From a checkpoint of a small mixture-of-experts model trained on Wikipedia: 851M tokens.
Below are experts of layer 2 (counted from 0) of a mixture-of-experts language model. Rows are named router (the router's row for the expert) and show model dimensions 128-191. Each number is 50 + 12 x the weight over its row's rms, rounded and kept within 0 to 99.
After each expert's rows: "comes before" lists some tokens at least twice as common just after its tokens as in all text. This comes from a sample of Wikipedia text that the model never trained on. Tokens count by the router's weight.

# expert 19
router:46 29 64 43 41 33 47 74 70 38 32 54 64 54 60 25 67 63 65 38 64 57 57 59 47 57 59 41 35 50 50 46 41 41 44 55 38 42 34 59 63 50 41 48 48 34 56 50 31 70 44 42 41 41 51 51 67 69 59 29 46 35 53 62
comes before: ",", " of", ".", " in", " and", ".\n\n"

# expert 37
router:48 42 60 59 59 44 65 58 58 57 39 49 48 49 43 32 66 38 40 34 55 54 40 38 32 72 56 56 35 45 45 53 55 52 61 57 54 33 48 47 55 66 41 48 38 21 64 69 43 51 49 35 28 52 58 55 65 67 54 51 48 53 44 50
comes before: ",", " of", "\n", " and", " (", "'s"

# expert 23
router:49 34 55 54 54 26 56 68 55 44 41 37 52 51 47 45 58 45 52 33 72 60 49 51 55 65 63 51 41 51 49 77 45 62 52 49 40 40 36 54 59 52 33 50 41 29 66 42 41 68 37 36 57 33 48 51 62 66 62 66 37 60 33 54
comes before: " |", ".", "–", ",", " |\n", "%"

# expert 6
router:43 42 32 50 37 51 64 75 53 50 34 50 55 53 46 44 64 53 51 51 70 69 41 32 59 52 56 51 36 51 67 80 47 63 38 58 57 44 45 29 56 51 35 65 59 60 53 55 48 49 42 35 38 48 55 63 60 63 38 34 68 51 46 74
comes before: " ", "-", "|", "0", "==", "==="

# expert 28
router:28 66 54 47 48 51 67 65 42 31 46 65 54 43 41 40 58 42 52 39 83 85 38 40 48 53 49 38 47 58 44 72 38 59 72 40 43 37 39 56 41 62 28 61 32 39 53 64 54 43 50 42 48 47 39 51 71 65 46 55 42 55 53 50
comes before: " |", " |\n", ";", "0", "1", "–"

# expert 33
router:46 48 49 36 46 48 59 77 62 37 34 45 51 44 47 49 69 39 49 40 54 61 44 47 44 63 51 51 36 59 53 74 62 48 69 55 63 20 44 41 45 38 40 76 43 48 67 58 42 50 34 48 43 39 40 40 48 67 47 53 57 61 68 59
comes before: " ", " the", "0", "1", " |\n", "2"

# expert 27
router:35 68 46 55 54 29 63 71 56 47 46 54 52 44 42 28 48 34 54 44 71 59 30 46 56 57 61 38 34 60 49 67 38 64 70 48 39 42 42 39 51 43 46 55 43 47 55 56 57 47 53 38 38 45 31 52 73 62 50 47 45 50 56 42
comes before: " |", " |\n", "1", "0", "2", "3"

# expert 26
router:58 55 49 38 49 36 55 74 84 51 46 36 52 46 36 38 61 46 35 51 58 62 54 48 38 62 48 59 45 46 58 60 57 57 53 74 43 30 31 39 44 49 34 48 23 59 59 54 52 67 49 42 49 55 48 57 40 66 54 46 53 64 50 71
comes before: " ", "0", "1", "|", "2", "–"

# expert 10
router:61 41 44 40 42 44 67 73 66 41 38 56 53 47 47 20 65 41 39 34 60 62 52 55 48 51 45 62 48 52 51 84 60 39 53 42 50 33 28 40 42 58 17 51 27 51 50 69 63 66 50 35 54 35 49 57 53 68 69 63 65 78 51 53
comes before: " ", "-", "|", " —", " +", " −"

# expert 8
router:45 51 56 41 38 46 59 55 73 38 40 37 43 43 42 50 46 44 58 44 52 64 49 45 59 57 50 54 47 54 48 68 52 51 60 57 48 29 59 54 37 49 55 61 29 24 62 41 59 38 49 36 47 38 56 74 66 59 48 45 51 60 34 58
comes before: " the", " a", " his", " an", " its", " their"

# expert 5
router:47 70 56 46 36 36 55 63 79 53 31 50 70 57 53 36 54 54 44 40 64 74 53 48 53 49 49 56 40 44 40 60 46 46 77 75 41 44 40 58 43 48 45 40 39 43 56 44 39 55 40 20 41 32 62 35 58 56 48 32 20 61 37 75
comes before: "|", "-", "==", "The", "===", "201"

# expert 12
router:47 33 45 53 34 48 61 63 65 39 47 44 68 67 58 38 66 45 40 46 67 74 49 42 43 47 61 59 35 42 53 75 64 40 45 53 33 27 33 48 55 39 47 62 29 35 46 65 47 66 52 38 44 23 52 39 51 55 59 33 45 59 59 53
comes before: " ", "|", "201", "200", "199", "202"

# expert 7
router:46 47 59 43 41 54 48 42 59 36 33 70 53 50 57 31 46 45 36 32 74 56 44 60 48 62 57 48 43 56 52 56 48 44 54 47 40 33 31 60 51 60 47 39 30 40 49 40 44 55 56 36 36 50 47 49 65 47 68 36 33 45 57 69
comes before: " the", " of", " to", " a", " in", " that"

# expert 38
router:47 46 57 43 35 52 46 68 57 29 25 52 49 62 58 30 63 47 43 37 67 62 42 40 43 46 61 35 31 33 65 72 52 50 66 66 55 44 27 71 68 48 40 53 50 55 49 51 53 59 53 44 26 34 52 59 46 52 40 31 52 37 49 59
comes before: ",", " of", " and", " in", " to", ".\n\n"

# expert 25
router:47 50 68 25 32 47 50 69 59 43 31 35 54 54 48 35 76 30 49 28 75 50 48 40 57 52 64 52 45 38 48 56 44 48 53 58 44 46 28 56 30 28 40 49 40 51 59 26 46 58 56 51 52 30 62 53 47 62 46 46 52 44 44 59
comes before: " the", " to", " a", " in", " by", " on"